Experts of a small language model.
Size: 18 layers, 77.1M parameters.
Experts: 96 experts in each of 17 layers, 2 picks a token.
Training: a variant of Adam for the experts, 6425 steps.
Below are experts of layer 3 (counted from 0) of a mixture-of-experts language model. Rows are named router (the router's row for the expert), gate (a neuron's input weights, with its number), up (a neuron's input weights, with its number), down (a neuron's output weights, with its number) and show model dimensions 0-159. Each number is 50 + 15 x the weight over its row's rms, rounded and kept within 0 to 99.
After each expert's rows: "comes before" lists some tokens at least twice as common just after its tokens as in all text. This comes from a sample of Wikipedia text that the model never trained on. Tokens count by the router's weight.

# expert 27
router:32 48 41 73 66 50 56 34 47 60 51 20 50 50 56 50 47 58 41 58 29 52 24 58 54 51 60 48 36 36 56 72 44 46 59 55 69 49 56 51 45 30 37 70 76 42 34 41 40 52 38 70 42 51 39 48 26 55 52 43 61 64 34 51 42 31 26 26 39 47 51 69 60 31 86 72 74 48 39 31 61 63 92 45 72 58 54 62 26 25 17 57 47 38 62 53 23 58 32 50 20 34 55 53 30 41 60 70 46 52 62 66 36 59 62 50 40 46 45 51 52 49 77 54 45 34 62 23 46 46 56 37 35 67 41 50 36 46 79 37 15 06 61 47 50 56 81 60 70 61 49 62 73 77 64 27 62 43 53 46
gate0:51 67 37 41 47 61 36 53 43 60 38 65 27 51 09 37 20 52 45 73 50 57 28 60 59 52 31 53 76 57 74 23 42 77 67 31 40 67 50 52 66 74 29 40 50 75 68 78 44 56 59 43 71 82 44 39 33 24 59 54 52 39 23 44 34 55 49 39 41 67 62 48 40 68 33 27 42 47 68 73 38 61 43 68 53 47 24 64 60 54 60 79 52 49 32 60 50 60 60 53 61 64 54 67 65 60 47 21 45 35 51 33 73 47 39 33 55 35 61 49 32 39 13 48 27 54 36 73 72 58 47 55 61 58 37 48 54 61 49 46 81 80 69 61 68 36 36 40 35 57 65 42 47 38 37 26 37 42 40 44
up0:73 57 48 83 44 62 73 45 48 30 51 37 44 59 76 48 71 50 68 36 63 55 74 50 53 43 41 57 38 35 38 66 55 23 52 46 47 47 44 52 43 45 85 47 37 52 41 43 64 23 45 48 31 21 53 73 43 44 66 42 39 18 74 41 75 51 24 37 52 27 69 65 47 51 41 57 67 50 82 24 41 30 42 47 39 37 68 61 55 56 44 46 54 38 49 22 79 54 42 57 52 37 53 20 45 27 33 60 60 65 70 53 54 41 64 81 46 59 48 46 69 75 71 47 74 34 61 57 31 42 62 57 57 34 50 26 70 43 27 47 39 48 37 32 62 50 39 55 72 29 51 59 49 44 47 68 63 79 93 48
down0:28 50 36 64 46 51 85 38 29 68 39 62 43 54 54 56 69 53 54 56 55 71 55 50 67 63 71 50 19 50 30 63 44 48 42 63 51 27 56 24 49 49 19 61 79 39 31 42 66 74 40 70 33 26 40 61 27 35 77 53 52 43 42 73 31 58 25 52 49 61 62 47 52 54 63 61 64 80 62 35 53 42 56 41 67 58 61 88 42 63 39 28 37 42 61 48 27 54 28 35 42 38 44 43 35 45 52 60 62 66 46 24 37 47 44 43 52 41 63 66 54 26 56 61 67 42 52 59 60 25 44 65 38 50 56 32 39 31 66 27 62 37 31 48 39 60 75 47 28 50 47 30 85 77 50 68 18 70 70 54
comes before: "9", "8", "0", "7", "6", "5"

# expert 13
router:59 64 40 45 55 97 21 26 62 70 42 48 56 48 60 51 54 34 33 41 39 49 41 73 75 51 57 30 35 42 46 52 47 55 51 46 36 44 25 28 45 40 42 51 38 30 62 76 41 37 39 62 37 46 29 47 56 35 38 81 56 71 48 29 31 39 25 71 56 60 26 65 42 39 70 58 44 72 36 48 47 79 35 61 50 17 23 66 42 36 58 49 20 41 87 67 42 40 62 74 45 73 59 43 45 60 55 42 47 66 44 36 38 43 32 49 79 26 62 37 30 60 56 50 45 25 42 35 42 48 79 39 36 57 56 38 59 65 49 43 24 41 20 41 39 50 52 41 45 33 58 65 60 29 54 52 52 20 59 52
gate0:33 70 49 55 57 33 60 54 65 59 49 23 39 85 29 62 42 34 47 57 61 65 31 43 68 53 33 35 57 34 46 49 31 52 73 53 57 65 53 50 41 66 40 34 39 50 47 63 70 36 50 34 57 55 73 47 35 26 25 65 47 41 54 65 56 69 51 12 52 49 55 55 67 35 34 47 53 20 69 46 66 49 59 57 55 81 64 73 47 55 70 43 62 69 43 28 45 77 51 31 36 69 50 71 64 36 37 38 50 29 70 33 60 57 23 45 28 59 76 66 70 55 46 75 35 49 57 24 41 33 65 55 42 55 60 45 68 73 39 25 54 53 68 60 63 37 71 61 35 71 24 76 41 81 54 46 38 41 61 21
up0:53 56 44 49 53 48 56 37 71 26 27 61 68 73 43 85 44 62 66 54 59 46 15 71 44 41 57 56 40 70 76 32 44 57 47 36 52 52 68 38 67 42 49 34 31 69 59 54 29 68 52 63 45 45 71 60 57 36 43 50 70 38 56 43 43 47 62 49 39 37 67 37 69 39 46 31 84 37 44 69 50 23 22 95 77 58 56 47 39 54 66 63 52 66 46 21 67 59 45 50 43 38 54 63 62 44 26 59 59 50 58 49 60 35 31 38 37 45 75 77 37 87 63 35 39 44 47 46 44 37 46 54 41 59 56 50 47 52 52 51 45 30 30 37 80 58 41 88 66 32 69 54 30 69 49 48 39 85 59 34
down0:41 63 59 62 46 43 50 62 37 64 63 39 42 22 41 61 50 26 36 28 76 53 13 45 57 60 42 54 62 40 63 51 60 34 41 56 25 73 49 43 60 50 52 56 32 77 35 41 19 58 53 57 77 73 39 69 46 52 58 89 50 09 58 63 56 53 53 43 73 08 39 34 41 27 50 58 65 51 69 63 59 34 60 60 51 34 64 85 55 70 47 50 53 40 58 64 41 48 42 56 69 27 68 45 57 46 46 39 40 49 28 38 49 55 22 31 61 50 51 64 45 72 38 51 41 78 36 55 45 55 14 50 54 58 70 32 70 45 68 47 44 30 45 72 49 56 62 54 77 40 28 50 47 66 30 34 26 51 56 38
comes before: "1", "2", "3", "4", " |", "5"

# expert 1
router:78 50 27 72 64 59 43 79 33 49 27 62 31 58 61 29 64 29 59 58 44 45 60 57 58 30 76 63 54 49 43 36 32 41 64 33 57 44 40 25 33 57 53 39 40 52 73 45 64 37 45 57 52 55 61 73 61 30 53 37 36 65 52 35 35 40 46 52 75 73 59 38 43 66 68 56 78 29 38 36 46 60 54 64 69 30 25 56 57 48 33 30 27 34 56 51 45 47 29 64 60 62 70 42 40 60 39 62 18 63 55 47 42 53 36 45 44 69 48 29 44 45 25 51 54 73 36 57 61 54 72 13 30 41 56 72 71 50 57 56 36 40 13 50 46 54 38 63 38 41 63 15 62 40 18 23 55 81 56 55
gate0:33 80 63 36 46 47 45 47 45 46 56 28 57 48 19 56 47 57 36 71 63 72 55 33 35 77 31 55 68 37 45 57 30 41 74 68 72 72 35 71 52 62 33 34 51 54 37 60 39 21 42 60 66 65 74 57 24 27 38 49 40 57 34 74 58 69 51 56 26 64 45 57 65 39 29 50 42 60 52 41 46 39 58 54 48 68 67 76 41 55 73 56 72 68 62 41 58 74 75 37 49 68 30 67 53 27 67 29 56 26 58 40 62 56 35 22 30 46 46 51 47 60 69 83 28 53 66 52 64 30 67 68 64 58 37 45 40 61 22 57 38 17 61 43 55 29 53 65 65 62 36 55 33 47 60 48 49 62 58 23
up0:44 47 66 26 60 27 25 58 61 40 57 58 47 48 64 67 59 52 34 38 60 32 34 44 58 45 58 35 06 69 37 44 71 73 62 48 58 47 42 36 53 39 56 69 60 54 71 54 32 47 00 37 49 42 69 63 40 63 49 59 48 46 49 53 56 45 59 48 51 39 83 54 42 48 48 46 46 60 28 58 73 62 37 22 80 57 42 43 67 65 63 71 50 42 50 43 61 47 64 26 44 63 54 43 65 40 27 41 64 63 83 49 45 72 40 51 33 27 74 08 31 42 40 50 40 48 33 82 58 56 41 56 73 35 60 32 52 47 49 38 48 37 48 92 27 50 63 30 41 56 62 65 70 69 46 43 40 66 77 45
down0:27 65 54 27 35 19 48 33 62 35 32 58 60 31 51 53 66 36 48 28 47 62 62 26 18 44 55 41 61 47 35 48 38 41 62 51 34 49 53 60 44 62 50 58 37 82 44 47 94 23 54 66 14 63 67 52 47 47 24 48 58 52 42 36 31 33 49 63 25 55 66 38 37 60 69 59 55 67 57 63 67 61 49 68 79 76 59 41 52 64 55 66 32 73 39 51 67 56 40 39 40 43 34 68 63 52 43 54 54 57 38 51 65 52 43 58 36 53 46 49 67 75 35 64 10 41 23 75 55 54 50 39 64 29 53 66 37 35 65 34 56 17 64 55 56 66 25 48 60 81 46 30 37 59 35 69 49 71 48 32
comes before: "1", "2", "3", "4", "5", "6"

# expert 58
router:43 58 40 50 72 71 56 40 49 32 40 72 18 51 32 65 57 19 75 47 27 79 52 74 37 48 41 61 42 37 40 85 40 41 36 60 12 43 54 02 48 35 46 39 65 37 53 53 57 57 38 51 42 56 49 51 21 36 69 39 42 57 53 37 40 57 64 36 51 55 39 64 58 70 49 66 71 52 47 44 50 39 50 45 49 30 49 81 39 32 56 00 45 42 55 71 63 71 59 56 71 42 45 46 34 38 44 46 62 58 63 48 47 58 23 59 46 49 53 72 58 60 62 45 40 61 57 75 37 40 86 65 42 50 20 47 70 39 75 38 29 42 65 31 72 31 43 45 54 58 40 37 51 48 32 56 44 47 56 57
gate0:46 57 40 43 48 25 49 48 78 67 64 54 73 25 36 55 65 55 35 58 50 63 11 29 61 61 57 66 36 52 45 28 39 56 70 34 48 80 43 51 49 48 50 41 42 47 61 74 62 41 70 52 61 22 54 38 26 43 49 66 31 56 35 58 43 41 24 39 66 48 77 61 63 60 40 65 35 47 72 61 16 54 50 62 68 41 33 68 63 32 25 76 56 40 61 31 49 24 60 41 32 69 43 65 34 83 43 66 47 44 60 66 56 44 83 43 45 56 43 49 28 17 57 45 48 46 62 63 41 36 60 43 55 53 61 62 57 64 34 46 61 52 19 55 49 48 17 39 18 79 34 37 23 37 61 50 40 56 37 61
up0:65 60 49 41 65 51 65 67 85 49 58 59 67 40 62 42 45 49 69 60 55 51 45 45 18 53 46 45 54 56 30 36 53 40 49 33 25 66 51 40 53 45 59 68 34 52 41 48 40 77 74 52 68 44 51 46 41 53 62 42 42 61 35 67 59 52 18 70 47 44 28 38 61 77 37 65 43 46 70 47 47 30 37 70 58 51 66 48 43 62 18 53 75 56 36 42 77 34 43 37 59 38 62 51 37 18 60 46 34 44 47 63 64 43 40 74 58 74 66 62 50 64 31 35 47 49 43 78 35 49 51 40 00 74 53 70 59 48 42 69 59 44 69 30 75 47 19 19 35 45 71 65 18 39 30 28 48 62 43 53
down0:56 44 77 30 53 81 56 44 50 63 35 32 58 39 57 48 39 42 37 53 43 52 67 58 58 60 38 47 32 27 52 36 68 75 54 41 29 66 50 43 05 46 49 43 36 49 48 50 62 45 66 69 38 30 56 51 67 38 56 70 76 73 72 63 56 37 50 59 68 51 69 46 72 53 46 45 53 22 56 42 40 80 47 65 48 36 55 74 45 61 72 37 62 53 84 39 51 53 53 27 34 65 62 59 62 31 56 69 57 44 76 63 36 33 69 65 47 44 44 49 53 33 61 67 42 19 49 81 26 39 38 33 55 82 64 46 29 34 35 45 49 44 59 45 47 40 30 55 28 37 79 31 18 49 42 66 17 46 31 36
comes before: " |", "–", ".", "8", ",", "7"

# expert 15
router:75 51 20 43 75 63 39 28 67 41 46 75 36 48 50 73 33 51 73 32 55 42 62 39 60 41 41 57 56 35 52 76 54 68 61 62 34 44 26 67 61 24 57 44 45 60 73 60 39 51 45 39 32 10 38 33 58 40 44 55 63 69 64 19 65 43 52 34 50 60 45 63 59 64 83 50 45 69 46 59 51 55 55 46 53 47 32 49 38 51 60 40 10 29 44 53 39 23 45 46 60 46 83 49 42 62 58 50 40 80 75 42 54 28 34 73 75 31 62 55 48 42 43 44 50 17 44 58 46 34 37 55 51 44 53 36 54 52 55 64 47 60 44 54 68 75 68 46 63 23 49 66 33 21 72 36 55 21 64 79
gate0:31 58 51 63 10 71 43 76 63 40 49 48 46 71 38 45 12 44 48 55 42 53 51 98 81 61 48 49 47 22 61 45 55 67 49 62 41 50 47 35 48 76 60 52 73 51 49 34 58 58 69 70 66 49 57 54 44 60 37 51 55 28 50 53 32 45 42 34 44 57 23 12 35 43 52 44 61 34 54 26 57 63 13 22 42 42 55 55 31 74 42 25 55 54 34 52 61 47 38 40 48 57 44 54 69 65 53 62 50 58 67 36 52 42 72 46 44 89 47 40 67 60 36 52 54 61 63 05 36 54 24 43 43 64 57 43 38 76 46 36 69 57 60 57 65 51 64 44 36 58 38 42 74 52 46 21 24 44 53 49
up0:60 56 38 72 55 55 32 66 28 86 34 56 26 38 56 64 27 57 51 42 53 59 36 42 31 54 69 37 49 31 54 44 49 68 38 21 46 45 52 51 53 50 53 15 81 60 40 51 41 55 07 42 53 55 55 75 31 70 45 60 45 62 65 44 64 48 52 15 62 41 74 84 36 57 44 43 39 13 75 41 52 66 83 39 76 30 55 41 53 51 50 51 50 47 17 55 62 37 38 50 54 60 48 99 78 46 52 55 44 67 60 47 51 66 72 44 39 42 48 20 60 70 51 54 65 63 51 75 45 51 45 43 76 70 43 54 50 57 56 59 52 48 56 52 72 53 62 73 25 45 39 44 36 42 37 58 57 51 63 41
down0:58 48 49 49 62 61 30 64 34 42 53 45 52 48 61 36 38 37 33 71 75 88 37 53 55 34 70 23 40 15 49 53 24 50 42 16 81 54 73 48 62 27 50 55 58 74 79 52 42 58 68 54 59 50 56 57 65 65 64 52 49 51 37 55 45 29 46 29 18 25 23 68 42 50 63 35 42 39 39 40 28 62 34 36 49 81 25 66 58 29 46 66 74 58 67 60 63 65 35 68 46 48 56 74 46 64 14 49 55 60 40 49 53 81 50 49 24 69 62 42 55 55 34 63 30 60 41 56 50 44 17 51 42 55 56 77 39 79 53 43 43 40 51 52 43 39 77 51 47 42 47 51 35 54 67 60 32 60 43 37
comes before: "1", "2", "3", " |", "4", " |\n"